config.toml
hidden_size = 448
experts_per_token = 1
hidden_act = "gelu"
moe_layers = [1, 2, 3, 4, 5, 6, 7]
routed_scale = 1.0
router_noise = 0.3
scale_expert_input = true
learning_rate = 0.000649
max_grad_norm = 2.0
Below are experts of layer 2 (counted from 0) of a mixture-of-experts language model. Rows are named router (the router's row for the expert), up (a neuron's input weights, with its number) and show model dimensions 192-255. Each number is 500 + 25 x the weight over its row's rms, rounded and kept within 0 to 999. Numbers have three digits each.
Before each expert's rows: a language model's description of what the expert responds to. This comes from a sample of Wikipedia text that the model never trained on.

# expert 11
Abstract result nouns. Nouns and noun endings after the, his or 's, such as title, appearance, performance, celebration, investigations.
router:483536521498491488489529458502527456503539510520492551476525506448469541513487497528507479515544489493575461538507526511534464518485476484442481521499473487524483413483550503532470491495537469
up0:491501504487494504513482484485506520509535494501492543443498517504496473523491486528465468527504519467531492509496512504480487486544512503473537478495464525412487501517510523513467486435476491
up1:505451473477529500475468513466496490519485488468462519466471515481434507489481499477473483488482492468523494480491490458490526525470509491503481472534510468508460502519477509495552507540522490
up2:497491475485472507535522515486520480481509500497470458476500537513491504500500480491512477529471469483492533498497490465485478479540510482510513496463507486496473503500497511507488546481491486
up3:481533492564481486529498507491544465513499470488485542488559523484531526491552537481490468484473524474482476480496518515499529513541508496463507488441480492560463481526520483516461556504514502
up4:512531501483497494519475476477504513524479530501484476528514493519483515518490521489469495505499523470519416492497502538495517508529514498500521513502505528536505535502523465506474503516446520
up5:511522514499476475505472490497478533536473529471479516442512507514505513484500476496473493480512485456497563526506508490498455493503502486544519494486449480456522488484542540524504495483551504
up6:484516508483499476514475474487507533485498473488518511455478477443513435510532494512507509506527512508486490467511488487500481487559493521512503493515500517495476473502543488513492491457476540
up7:510447533496525470490510485484485486518504494482542510501484482526517472509500463470489496526500467447495495477505506462446512504528496538508519463516486541499490462503532519447494500511533493
up8:511529531517470479507507502462558477502490496497498481450453491522504467442469520474476480479512558491487460475480458532501497532525521524492500506491500510530449485565522491518513517477510535
up9:512489529482538533496478556500559511506543497505492521480518461506503515541451537509520495504527468487512453510485512500509519528534468483534521483511488481497477515466500472498499495510528509
up10:484521477468477507490485511525504498496502505515464516484468520505512488560462513504500502515469515548497491485465480448527480511490522505488519491539510502521486497519508532534534461523522498
up11:473494516512502484470525494505542547503479501507492507502502469500479498469516519496484511502502502469483517496524514512525513507518572500500478502484482507470502509556512526520507510531489470
up12:485527531455428520506525495542494501530490505462517501504503492492520543524514479486484469483492461492526464523474513492477471486507491541477481450491526497515483483512500502485441503493492465
up13:511505516526507566535494497501542537503470489522489510475544463498500494457503496476500536501482515518519516461478512457488463528511501493528487457510487488503459506520497486441504520479506501
up14:511496478486537459504475553520506479494484468484499494528492498471485526505497474520442496474470536502487479509476498507495498519507457481472531501482469499510483491516525494488503497468502541
up15:500502509501504498495478468545491504523496511449486500475474488521476504527469481514503493525506483523481487496457493483470473487529527498505486513506506478510504532480517468491469462499513504
up16:526524572491505538502447523543498488501463498503484534456480469499527473513531486531536507493484502460505507472487472509494445524521492476539505505540508490526497517520488511474492488493467539
up17:506479495509467488497495507523526491487480492489472479494518529507503518515537498519545518520484440486538471505504522510536454498478533525511526451472521545540503480505511508531483536498508508
up18:492497507505435494523513516493493513536527483495508527498534538539511505560477485549523481502529508499528509511502475505491473499481523526469521483519491493514493478511514512515465477471513546
up19:524498508477462534502447541542494484509512496475506485499525528486490463555499513516532441476478472508493499542451499510490457534455489496467532519481467506492483489518515489471463478474521528
up20:498505544498510548529472500441555450521486518473506512511499466501557507465482497488482484477526508508546460489518498532494505512492492489505509486509471532511482495494472473479481508530496503
up21:514495496460476469492509533545500496543474494473488487490529551493488481469460509536480491536520523527480493505493529501514494525510481529463496524459433490522475530567507510464471480482490519
up22:523525516497473510493544472501477499494468485454507481427511507497549519504462456489497518498490510506469495503492507511543480539471533500505511476523506517468493529542475505517509516493492507
up23:482521552446535488505473478535473481554506506529497515504474484489504466529489498532523518535546521503509519483477499546533463529507470474483483543497454488459502476523470525532533483446539525
up24:530479508494491503507512488503545525501494521485532503515489507505509496492504498489484516507418492442490504515523512507501484516532518468528482513519473512515535492484503504537483513455514521
up25:539464508480463508508504483491461541491464519501506494487521523488513486539477518489499460516490517496510480510491489476474459511485522558516506487530553497442501488540479484474514536481489492
up26:505507503522493491487472519489503535562530471489519532506487500515434485531432513468486528519484498500502510493452461499502475511498507483462503489482533476548517511495525513494505489518467488
up27:541509527505442516469495531499510523487503476483525480534466494469478517514477508511465485501515470479498461511493471462502497499497507482430489467493520506548470498503509476462469543531538477
up28:547452571445535546479504498540522501494508474553501502497532494480488495455508529479507484490490451492516466471443532520454498482503485529518524476494509514466465483503497509468520503516516502
up29:551511505448487524494501502585507466484506451470519510512517506521500527530487514496529497533501477514513454519479474498540485499528485503474492473497487460517500514481491444506511509486530460
up30:521548546520471509521475535521483483510499470503479471509489518510499514506508484467454509494442509500493435518502482536513485527513463501473500515496465486508507507474524513514511489473511537
up31:523547511527487488528466491517496517476469509532489469514534485497502491481497498453518482473525505485487476471497496502544462512529510517493473495509487508462515552543486478538437489513492470
up32:523508516485463541464497491490483517496494500473480491455560496479526516516464493511515491505513481460482461516530440460514463540490527500481498512499484511519499531490476497516513548480516511
up33:527522478557494472516508524522511510575477518510493499453499511500480512480513454496533487533485555481513528532494469525500453527469530530527492511504475468487490491495546520532441516540490473
up34:479544497524460502529466576512458482527501518517515528460480520501488493503482517539495484509549486534532517473476511490502463490472512536496530486470495528507477510511506524521503498490438485
up35:515495522474499498553496539454510514513504513494462502471504530500531538514523532534461483479530508485483521527492526494504464501552534527483496460534521490508462544530521461553455519500488575
up36:505501537532515518505474524550463495533478495509472530495541526518454461570490523503477424495523483502481482484489460486458489503528471514488496538477505483512450514515495461538484552472510498
up37:454533525482474569476486502515504540485534582497500481491491488518501518520515534456480545565504507473554531464486506516469471510533511519497466507494501484485482530477521520502538482508515480
up38:498488496468489545492514514565476544500520528465470458493488511460516499524501484511499480512513521478518476524525489483504496510543568505494448464538493503466493497542468496486509530470511541
up39:504479524465501457467496533560513491569536541529473500492474555483499538508473499540531494504525496568512494520511474471514485512529528495489500511506492472497442495521486499489515483475520506
up40:506540497495514517527497467538505506481495452465492516502493454543483472500486517466436529495441486457505488496459487482510481490498502550459509501467467500493512472502507474478489525475523485
up41:478543518481472502510472532469482502476470506481516485521485528495475509490495499481484509487502475513512564449465505528499461530502534522492516503522544526487508520479524503487498522525504509
up42:510522498488471512523498510485455514492515504504485497480505529487529503529484572491449500517492462490504502474476531486483517489522558535483522496488473519456496502492487493468508487467506493
up43:506516509481458508523547480522482488478484533504510504502504443453519473495479492519511472474525537490505524509506544488494496487516488518465510489498462512470494448514489482504462475423516501
up44:507491493486547514516522500495495535523492470480525469491540537517491453518420479443527457524505482523490495525454504502515477484476506498486506501470550499463489508522482493495531514481519519
up45:488488503533482487495495484545479489504484500506524507483519496487494490497504482473517445508496487495524471515516476463474501477469491514477522515467474502487469497490536467472490511511502503
up46:497492483524470484522524504509477447531524466496499504471475536529483513504525483544478491493461487499518509528473490465510498504506522521508476530468472514528499495485513476551466457456472516
up47:529513532474466488532509511512508574515518537503518479513553524514494492500498481454517483504505471471530488542506509527540496479534480522512487483519510491472500486497476476490461500502524496
up48:541527505480526481532491511471507512532470513494444497471472469554494469509486494533460441479479517520481500478502512517488478524482537508505520505515504496473493506546519518523512470482486536
up49:533491459542515443488513516508494522515523563500519513456476496509498508538503504475551511517470506509524499490473492518524508499513485498513538501511470478524511502504507476538476486525507460
up50:537525468544514502531510495467550520526547497517522473463525491515496488514477500462484427521494496482523495521458470484474446484473543513501487502510492468493495513515503482484465539488534505
up51:474502522545522505528494428509464500507495493501517515501523494502507502502543486492522462498510456429525500451487516456482484518512492538513515522489491530490510514488531464473476514527498521
up52:493438486494523501496486567465532511495508482509443515486508522528517494543469558478492487522523487491492480510490493493530484543546493506481529507516461537486465530534511524497490534536462477
up53:509545478497498575488463495547523488518485483519492521497526518487498509544467492490526482536529481509479459514485475500517487537512494506476494487471476522550500500450515501507470469533488492
up54:529513483507487487490492531501455457484491502490483476521505512487502493516526508469510498496522481498483509503498519475505500513467507496468498461476489496475464503487457487491465508471515531
up55:531467483520486541510531539492489539499487532502544487514500465508521520489521517446504473525516450482504483495468483475499511490505534477413517448505512519485459512484511533498490476555516464
up56:535507504486468501534493499521498545485485480507497478480507480509543521474512495479492533497526478485482529490492524535503488519574527473530518487528498491511524517496506433499473500489511492
up57:508477524511444506476509518506466499532511540476517553506513472494525541462497503457515533468496460500510509504517518484486490482513496510501475470533472546509504455485512524481518481524542437
up58:536540522472544511481500535499508521501481530486506515536519512493550497487546496437476483511469514520456451504510467548538511475510496509435501490521512483506480502518481555494513549547463512
up59:484497486470505505501543519513462564502514490494515496504472497521491533454501488427464488496527468506535495501489492487514482529490529451508527497556493532484477519523522471449520476476524477
up60:503489484490526496513492478458537502500514521459509527513476453528512506502465531508502446526472496519510464511512493513471507483490501505482511504500475553476472482519452486529518485483499543
up61:485501546507489520514506461488475496502511502542523518515471483509512504512501520453520449494546479471515517512476537453501506527525510558489476468506501515490465452481498502492506518522513495
up62:531507502480525515485506489508540448548513515502521491464503481506505539544515474524495494544505488488488482514512508476482478492450491487535467494477505521563486483507503531510458502456491500
up63:490481514478541520524508522514545481505550496524489446481504483490517508491502521475548521507498492503503513453519485527506512479561487503477503467475512499474509507476503496499486524457469520
up64:498518492515541548486472452505529506496527477505498488509490498499522524527509506499519481513498528483472492423510493503474520516540509514478493479524474486492477530466500453530510473486542555
up65:489513487482497518481523510511504462509527482492507501499495530485511474486519510517471478487474539517451497477462484470491498485509499511542489519478469499498489537494497435542502478452520550
up66:555516559441495493504508545520503485510550518465500480481483510496517510493475524517512476459553523502481520477494524498459448459507504481527478501483523499470477498520469472516480526488470550

# expert 19
Prefixes and present verbs. Word-initial prefixes like re, un, dis, and present-tense verbs after subjects in explanations, such as relies, appoints, holds, heads east.
router:505472501513498533536490543507445534518481487498487488419521487534524489541493495473466507533476489522521464479450528429506476511520505480522505486496520486501502547471495481506493488502512527
up0:499503502513475528515491508544499501545502506466483513456506506555497487474499476502516495493499495503506536564493524442507485506511481501482482449489481542463448475526516518488507491523526505
up1:484528543475503526510518474462528510509519485561497516499455499465545550506481459506437464517503541462520526448472496536472509541476519455526463540561502487525485510469528505537448500508501466
up2:503512506477483517515518498489488512512502560541529480481496452452497538506484491539493520479543526535514498479534476472508469491505492480481529503478490427529517474504541420477496509473472489
up3:517500505488540499447492531477543516499531551525529490502506486450503451550491489538517524503508497505518499490457475509531492530549515516492531502524517521486487465518541516528498494503511481
up4:523548526490502478458480450469539506540498511454492449479526499482511484524463490518485510497497500457490522489471520520506540537480520499497523460511500545524454466453514495504478512498538490
up5:527542507484477502513529542506463489536484523479508494486504501549529491526530450566493513495456478519522527471503534473497479509533521474509485536483494496468512518504474538527470486477530502
up6:497516511475494468476453523480466518540507453486490474447443513497481478495511560478533485493498536486508547518506502522498460492508548500509486511540507544513474473511516525517511474471486471
up7:482500511464500521500491538515524501485479550459504506497504479473521511551479473494492479539509509529504509477502497433492508472583531524509500514509511488507511514517541479512473524486474484
up8:501476543498496497490497510535516532512526490506516497492531523527531516531477497494508522473508519515487499518503474499517449511544494536483444460534490501533510497551512484501519536505512480
up9:485470467458481505483468454506517522491469508454524528496438517493474504497496476468531522531497521489555461463506475486488529514520516516488508523487503516454465491436493520495529475498546480
up10:518513540498493515550473467499518513484486510489525493486493497446499508583505492532513506524536525493502473488507442466485482476489488520475477475521508523514495465476512509525481499479502519
up11:485488511468519498470475516501527497498488508539476487479523525511497506527463522525531495502481498499506549448509519455456497519494539510504522540490516509498490500516490487515501502515561510
up12:509504541488463526451516553529510510456520500498528470471510529489488447535473493480480487474471527494481484529480493479491476493501511553510508495508516512494486477520520447539498519478512507
up13:502502530539525504469473541565489497486477531526440446488469458502534524490449502485527463535500467478533517479495467492517485541539521451504552472491525493506494471484520510510477510470455483
up14:486548542484459483515519521483515528551527475503491481518523507531490538521497445467494497449477521463520478501506486499480464484537527520501477487517529475483506506507527483518489503513566513
up15:529519520464466527499486530470496511511517537482494516516484533522516507509523498467493501483515483460497496516506444476567447514513503506440491494537478463463522512559523475495482471492481505
up16:474512519455489505512497486482493519462544514498490489499487487499525513493488512498486481484522531476501539497490504523557473451549531475468494491552521445503476477473503498496528497480493493
up17:493477513486485489506437495520507506508490530488464524508481531458473501472515449538499509487478520478521573484503448469496515512531525466504504508509451499518484506511510508521495500518530493
up18:528491518521484498513478481493502520495517515446481472494515495502479544522505533504508515473508515546517487501490505480513461494563490509436521493519491506468505513477501477530485535468482496
up19:545546472486476499496452517523512519491482500508495512477481529476475487513471491515449430531488514472498529457524464477508456492480467504476521549476476540479463494473486516507490529515507486
up20:478505481491504484492487491515510547490537487516544528519519497495526523506490451458492501517517482432517514522463469506475465445596529499527498488500519488496498478508500463531518521522490491
up21:479508530508489482471486499494477495459491521514529519483497503502495493464521518511551513489491491518536531495525483490517482500484520454496527524527505528480501509492481505515506511489488534
up22:498503490473533494489489472550477472515470485436534494464493551529553510501494482529547461537520464542520504486428557516549491549500488456478552474489525516486500515505482531498505460513513504
up23:538479505513492504506485486497495504522494493501513523500471477521497503498470526479510518504534523510509501508471489493491450498512482525442527526517465477483524503485498450539515531487465507
up24:477499510512497499465482519532493517533508511529510518472557483507516436489554477513504495463521476514508469544491515479468480475507530512512481472534510468510486514476526492481544485502505513
up25:485510510503512477520473494462506542482495507482518487467486453491505481514473465490534488510506483483487507548455490462516480475531490527498538545550477478487506481565468493537474522491505501
up26:469506493460464507508524451516500479516546498506533453508499499485540526507493487511483499497491513510507489529536533494506464492521484485511489456491475452466510473486501475500490509517515494
up27:518481477523518490517482473535492516515495494486503481475482504512507510502493500536542500465503511481546509493467466470531463521520503475488511518507505515468502478486484543514510487493518492
up28:489509506473519515463512512482508498488497494492533496489488474492523528447508532486513494510564503477486470481470465496493494520526494486483524509487529521547513518531490483502480488508491541
up29:476503556519468482512501488507479496477517518516504537474487470464519489477504467507485535484548472507552487495457509472490517496527535468501477496539533481559506502520500500525511526493509493
up30:518517458474509498509503522513447505550453474494513527493524526519477511518502512490455477545470525502513518503491483505533508505511524491507460475477473480472499515511490514490487508522465472
up31:477479435540505505464476479535513555518517489494467500479530488523498533483503501504533520472530521502550510496468532507496499544550478479457518459505502537487495499454490523485484492505485458
up32:502544492516465534516531494486509454505518538485445534496522510479536486494531510553532486495516497467486462461482493493536502463502514516477527482421486456487517455500527461488482546465510523
up33:513509506454475540462526491499477497498521509480503498483502456459486471476498491526540468444475522491481497474503464457547500514519532456516535525500475509484495483512474504526523486504506550
up34:547476518507477488466453491501530540483540497529493504497511484480520514540487497477505504486542455526533513499442540482507512537488537492486517508523471473501516524485522504545472502452520515
up35:495526526466490511469504513525477520476532525496524505459454490484524478485496524527423495500555503483495495477499486464487475493521493492510457563457487491501514513519479464579489473450487472
up36:491513488529454445516501462514561474515535509510438511493497500492511496492513508506499516447478484529476510497468532515458521526506494462480498517526484492534512539485505457477493526511485530
up37:497485540488486501521504493529506473557487470537546502474504475454495503525536485515463471502496482531481469482533475466491523499496494476458505521469446498502506485492480543534522537502480505
up38:506581466457516496435517524524508520496496487505507516490527513502527497520522487524482485478499489533510434474454554533570503490523498522473550524489490519490514502500452555515506485501486509
up39:525498546476547478500536509489495475494466541519480486517476511520494491486464511488475480506501529495554494500490480497475544531469534490530512509493474525510491488493491539500490559503531514
up40:466523500500519474481502485499525507509490489512496508488519502481526497531531481508532477502504504477533489479514513498496495499487515482479514507501483540516495484477496474507518465490500490
up41:517504498524475474539498504497541462517509498459499458510525495486512485494488490514512490479501504492523479492529560486526476480512518512492491497549478491548471478503506512518475481482522515
up42:475476513507466489506479467508560531445507498505485543524501489487513560488489493500461493515471546485472470474449519534487454517500487488480490566496515529492517493514526475512511500499509519
up43:460505538442498530506528470504457492470523514507521518488500484477521504531483487522502511486554507460541476471501481477507517567559504496516466488508498496474505469534509506534501566492523483
up44:511524524486471514503509492520509485488500528526433517501523436504481553475489474530507533487523509493521480513503505482522476511508502499501517483512508490530532501530471509525518484498538518
up45:469463501503514497524474508556486494511524534529481493496515529515529479455501473498551516540441507545483524506488531490507456503523547508501450499543478534484523484526559476541486516491482542
up46:521465539484467494496508516467532479519501553497515511478525488488460552471533490526526495508480498464504500521506483473479509499525476483523499511506481473487516497475493503480472536493512533
up47:540516514456474537518554511494490497515506522483500485488530516507506500540536514510557512462431525480487473505520504471522476523514501515511506507478502483517472499497524476525492490495505559
up48:474469498480484476473493550530478537518515503489510536510513483492486518518468523510434480503484484477524492507483460466512514496523468504505526496497532503503477468507462464496510481494502501
up49:475511428492495507456487510533500504477490448462474521459459523509495495496492545491444478492474528521562532505514495488521495524498508541507463518478471527477453487480478534496485530467501511
up50:467486473480488513552515517511481521495489510535507524505511490431471531521529506516456479480475480524477517523499495498513511522475477502507470478487540500517503463552488511487486517504461527
up51:535551475519528494511512538512475507533515556507511498463515528504461521463472498529503499469481475512510528526496502508536509528527505468502517510489494514506509494561458535490476529530469517
up52:500554498476467499505479481513483493475500459510483482498481514526469491478536554529490548517494514526503513480537495515475496485519477513515455540538519544557524513510480505484504495512475537
up53:473514534494467553530505548474464486532484502493517544520519501461539510503489481491516503503502499511537533514499457499503472489510517488508531542521529465521490478503522483495489503459501515
up54:514566512460467514494451486492490494496512484456532490460455525518480509504503577552548459504510511481511481501477498519554513488491462503505497516496502525492481482481458532518510503497494542
up55:455488504514500507485495511516471519505500505507486491486513467500513529521468500486529473513517501486533479491518503494475496515557476475502519444469516488517458515508473513465502468437519507
up56:457481470469494505543523500474555501477545519482534470495494515474503464485500502517478517506510521507482502499527483487489471470501532477509481457535494522569507507470463523483562478496449500
up57:542564528488519458457500526522516562505511522530446458513520473514482512483546514475523486493509547486490521507503528506479479539504506519504546484523510532495451500487513494526497531473513507
up58:522492502511470476506498517549514496544548490482516500490485501496456501474530508517491507483452492510501499519478510467459508534532519523483521460456458498475506514526506520481456523487515510
up59:517529470433454531542508503510476515492511462455491482439482535523534469514526509486526541492513531493482459571504452507560489479477500443488433481508475492468511507512520451538519486550443515
up60:506530514494480540529496508499485521468515472512494471453501517536519475468503506520471491499535475473493483533505521505477530493474550470464516484483510453444539502509517456512492452461558493
up61:491500535474487509519505503504492479462489529501482510503492474529477472479537501517512503480475530512515497470504500514519498443498544509464474533540514503505493509488522504501562470473492474
up62:531531523484477533487462520510496512521479512493481463492543521499473537492503484461521464522518505465516493485462545515482496477534483549517487513500494556533478527487521496500468495485506522
up63:511551461506488500501524528515480502500556493505521468480503450514517507496492492490518515507490488524536509532507486489548467572489485465500445509506484535452512498487506511460527520486491492
up64:506548528489508536473509479514501505480489523482532508507479513444494536468512485492428480492532528470495511497509523477515460459493512507515489503499486533514466496521511500506442505468504468
up65:512507498509523476538483499473530506503515491517498522488503467486498490537524508502496533494471503492558528503456475484495476492494506470522463530515449501495490558485461489496501479484479517
up66:481499520511493533526492559525466497528456494531470492516510512502546475494524482540532441513508491514493535508492466513525468520514525478520525493529508502474490483513505531521506549505458489

# expert 13
Narrative verbs, connectives. Past-tense verbs and their endings plus time and cause connectives in biographies and histories, such as succeeded, picked up, after, until, because.
router:481469482532513493528494458496454521584497480520491531448527507553459467503473475450522456555455477498531504450501519485480523508504478497518575500506495517486483508491489536507524517529511546
up0:515458513482510518455470524494477550510495564529504490492493493490486497502493484442478513493496471505514489508475496484498504524512483470483474510496492488500475509486491511533475499473483535
up1:521465501512513491491517555556509481434492543421485521520464502477519483460518499496497473453486484492499519504480506503503480491486499455483455534468515515525510539540487525525476498505478472
up2:569483489465464476497464484506508537511494512528492505506529526538487511494529473522494500478490498498503506494528509457454467491478479520508506501466499531516513544484455512543498519484490553
up3:500536510491508487521528506507480527499521462534512545490485481471517470539505534514534458508466538488520466502488502475531516507530486487503520548501515453562488459497531520491471480505448496
up4:489493563478504528525458478492516510506456512514525492497512505501518468553465470449484513514502492508559477456492526501496492533470499541528537527551513482510482510502477536500515508486513528
up5:469513517490467480523483513518481519456469498507507484491473469540525483484502489529478485489472537520513455494467478523514472517495475475473472518498540533541537537485483477523490482466479493
up6:491513460499477479502500526509469484464518477446474516503466508567488502480497535485465448472513505493503484561506489490459477530517501529480485484482534512541467505480512496508496511492471517
up7:462494496523519466521544524547473429537529506476526529494453492478487499463474467465461467518509549500524490484505473508513496484530495486471524450485477502442510488461523492501510497504531481
up8:524474524486510542453530472532511483536497506483527441481458535533501539496505480469532488518498497457560471507484504487537489505528512493509511508494530525480464477482526538456489482518538502
up9:511524515517496490516523532572501520487498519508512478482540511514478529547496500488508468556514497470474502494515501471505466477547465491505525464497484546476471498502496486518518482477475507
up10:506473501490460500486493540496474479504505504472500508498472510505482510525528482518480444485462522430509424525477557510553487503491510477500512528504484464500450485501506487476504531524509545
up11:520497540498492527543504508513478535506472480516517522453503467537482471529455489473529465488524504499534514491497489480508483551510518494494480496478493536485457509525467496534494505476511513
up12:502499532512480522475514542546510515484489504503562478512503530505543512505530472509512480465506504433503492479494505529507458462513507512500502489467494528476471522539544495539558530487465463
up13:517509505545500535493531558510489535520507546462516479539508502534508493534494525483529460537508492470489475527504467514477509531503501526478461513499516496524432471510498524435518520504527468
up14:507498526480499474515532487518508532522531449501518501449501493474491505528492502491510491487467496481550487470492537464533517512522536470523529455466475489490519546538459488466511521484494534
up15:540513537524482523468441519501487468520491523493525445491481508512528492557507524517520449498516481541517420510504499521545504476485476481469512506466550505513479496502467541499484497520539520
up16:486511480507446544499449507507495464511515485529519477500491563485516511477479487530503478456502494502553482468493513434524503473514526484500557498492496455475518464500511508497520560525481475
up17:474517527498490495505507510554503539495507512502478508431520530484479516524461487517505468507517508496522548490479525473499492505480522472521522459503488509518468514535474508517474482473520520
up18:487489526471480505504516515526551507451534508455473501515490506455512527520495506576522492447506535489476487537530534520511467492460499480462465494494484477524479484513514524534504500455464518
up19:501501492514472484504520490484455516524475525469521529494478467503480475527488500499506468522446475502545455539495496492512475513487512502481526523549531508532481502515459514464508503512512541
up20:452500545506497457500507504549480489492482492498489523515494529527518497526522557531467491480475451511546487514499476474474509527469502476492492494500506495514469468512502530567487584479506507
up21:510517511455507480482538548507507482475536490503466552518534454501529524508469498452498435480473520497481462488520468509500482505538456495483492487486521452514487486469530531479499515479446459
up22:472481531516478521505464481499489539551496579500495503424498474499568509480483516497471418522518465475509487458502506498501491507488506474515512516518499476533456459495514532521437507481484521
up23:509480496482510515486467467553529500475491467521451492504487461495490488479517530535505501548523478493511493519415431477495460555491490512495480511490496494486523530488528509504451498478533509
up24:477515488532487499493472499548477500525500540466509471534524486481543522492487482446473491497523535481555514462518498523496489522485511487497483491471550530497478471471549461527497504483528451
up25:497514491455471505513506531532498507474498520492504544492497510503465502538509526514474485523493517509496481448484473494489495540512462550460515498504494531531510522473518530512469508481463481
up26:501526528479475481511515492539489495531518476492495545464429517490511467507478448459527528452495469483519490491505510476498506483514518487454499479453470499486477492533525494526516476465540533
up27:513501443530505465489524476513474511528484481512500497488524530519474518559489490503505501521484480534486515507487482468535523499566507514511530471516460473496499496488471534471494472532496469
up28:484486514484447487470466505521452520439467503449489484491467520556492482485451455436501495534504543501522503542520497527521463488517473516492520496532518499487477465492495423475524489499515483
up29:485505497495473495495527497486503492521549527506501467452515478506490564512552493535502483518528474495508475463493524563518485479575477478435501536486504484490475517504467502497498484489468481
up30:491492518507521462503522501535483497512532584476516470481501507512488517490477486515499469511518496485526471493527524519506472503521497424492460492518479494529456515495497534501515485461538513
up31:490480518469455530487499495518511552460464504484491514506488494529530474545519466503501520467520486516505480551507491501504472497484513516494508483530466519527489487504515557482474501477523482
up32:490494514459522539502482464525520526512542509513498550469504548516485447473511462515510535462530477506467505470505430500491484507474485506476525496498528514523478495520482485511463537477517467
up33:507518538485470512524514518516521555510498525526499494504450508497532509510447473524500522505491478500499496474496525463503479548467473539490507483474518562526521548498530490528499474480516499
up34:516487517487513486543520473520563544498480503508560520424507507525511472531459470493477503501473491500501496476463519515537518540529499495497529490522483530504499505486499498512508493504489495
up35:515526510507492487506498505515507475523475486483516448483479471527525491462520494521538461527507477482515494523501525463546492491483533477465495509509536531490507479478499493457448496495569501
up36:527498508459460444528487466527475492481494483468484512550512536489482471556521497467482488448487525485529449527458482469509495492497455526457485541518507498539481474521543436497505517482518543
up37:533516485502485483507505477496458517528554496536525469508482504447487482524501449469512493452468488508520482495482438444508504527490508525529528496454450465456491531498487532494462506485527509
up38:541489491489467505487479482528514482493512463499454479551533504505489445514540541484487455495479486512462480556514482488503492480495500497479474504531506475500500476523478475498521508484466511
up39:516498519497479530533509467518480523478481525552465497512532516525519466516473467427471504485513503475491450440463522499470503495516515489488497536551499496489486492514542480503490553499490503
up40:519496497528450497474468504515499478507537494469496496544519491472524515505496457511497520463509505505498451494526507491472480515491489480449493523488536497526504477473491507540489513503509526
up41:486478510536486508493473492529450490535514516468464531514473513523518487456461501489442504490532471486502478472493501527469508500517466464511507496516501474481459461457500493520432550488518495
up42:515504516496460546565475513536453481520468499519473492471528516485487468503524521491494492500476471522493478485486531497492466477506510481489498474520509487518495483528488511512499470481461512
up43:488519509491478524491529463529467538528512539500520506500522526482527520507463531469450453496511480447557452493497496512490511538503517516517485469487509483535452481499487512509480550474522496
up44:481492497507473514460480495513514489518522498464476507471497518527511500456517506475461471460533501477514486541504511491481479498503501513507535480489455508480473498508492512552497541455567498
up45:534502479490476521534488496507468460504509451465496496503514536500510468535540540499523502469464498466531489508499486435555503519519491491480510545473491509509510505505562482528491475506508518
up46:504494497471471528523504500557468548453464523513445506541528531472497514519511519492530486509486490485498472525512483490469507537519531518476473527517472479477518485503540468467499503491536508
up47:463569486494525488499478508512520525466503471521466507454523530472530516454489478517538509521493543503460494497473545506504523526547532489498520474538477458498489516487495478480443480471462520
up48:506533528523517505506508509475497481531511503457547479517519464514497493530539522514521466560560475499530539511519503498473495520509502524465489467509474486506499442469552478519475493500506480
up49:487490510513493522470515515528483488509477531467497509454444535509489519534450479556489495476485518507483502530527456487477473552508507563516543482492509511497487484558514533527506529527518488
up50:524554532501485532501476493546498500455520492496498512507487479521520462524482525532502462507510537508498478482478487480523494538509483525522470475486515508475484484482456500543494517492481539
up51:492507503481516480518517488484506518472493509521492507491452523505529567461524487459458487484495491488508539508489538514471485530507507527504520479498507517532460530498484500491495491504497541
up52:501537558513485493520499461486502541485459480492469525501499488500501495497520536474506505446530497452489482480485512474498475490508486461502477505472492442499473526485534463538500482467517460
up53:473525544489486499529499533545470481486508561468548507543467475518540467526521475487466509497486499500526490545526524469463491496502519518496496456514551492530467471487522469505503502503510496
up54:543473515504523513535473519525446487494512493476492520498440486508489458464495488497495485543484495508493514500517429484484476525500475526452498499509486467473478503468507497511485506500500487
up55:537471483468517489488507483511473475521498506537548519492531498499520529503509486500503516494530491502475518488489501492487482532500486505516507489499451492503502525496525504552477470469500512
up56:500512527464488512500504504528511495486497473438490483519541509489456505553501474463482453520500539501508463479458511509533510531467464513493483489516502505502467542512472505478508489515490535
up57:545493493492480501527485482531495452529529487481501504481511508511477514505485536508437467486451518502534468469527488491491471516523496556521477521502491495517464479480515496533487528467508513
up58:536458484509515494467557542496460510502520467464479467506482530481489531563486509432508433509534506480502486512515452482517481520527498504477494496511511461538474491498507515441499517506480495
up59:495530481514525533560537513499511544495549480473558502475525483505487536537512499444492527520537516497505522519511482490505500508521515513468465481517486499503506483511560501543513510492530477
up60:472485506446487513433504497517498490493497500506454493476484505530519467489442558519511435539514517464561526505488536453480490502504495523510457501512492532487487472493519455522470457494505510
up61:482520519480505505521516488507469523526507493482492514480518524503498470510483536486446483470477436465552471488503541473522483491572489528469482452515557446505509447495537491505490528486504514
up62:529505519468510551509530450515484516503500505510521490490534459481523494527468484482503485514541499485515472448465527485493496521464515500478533519503499508531457474459462481477478528488539467
up63:503515523461485469538513515516472502465536547481515506542484527520501494535466483486439488499466458495527490492534463454474500527492502511499487479518546499511460494479563448518486519497555490
up64:530511495460465467539520495524475481493488501525476535525496524524486497506506544472462448466493497500522481506472488516507470502472494524477492490507489503500503513528487510490505523489480513
up65:548541491473475498488478533529532531445509486502525516508493482485516522505456508479456465505502492501536487466489482458542500542529480529496470516471474545531478534499457491516512521491451488
up66:523540511506474508484491544487525518532501509485508527467510455471504502513518530467479498480503476470474461516468510506488486476538470461447478500472489460515465550502539495467541540482414524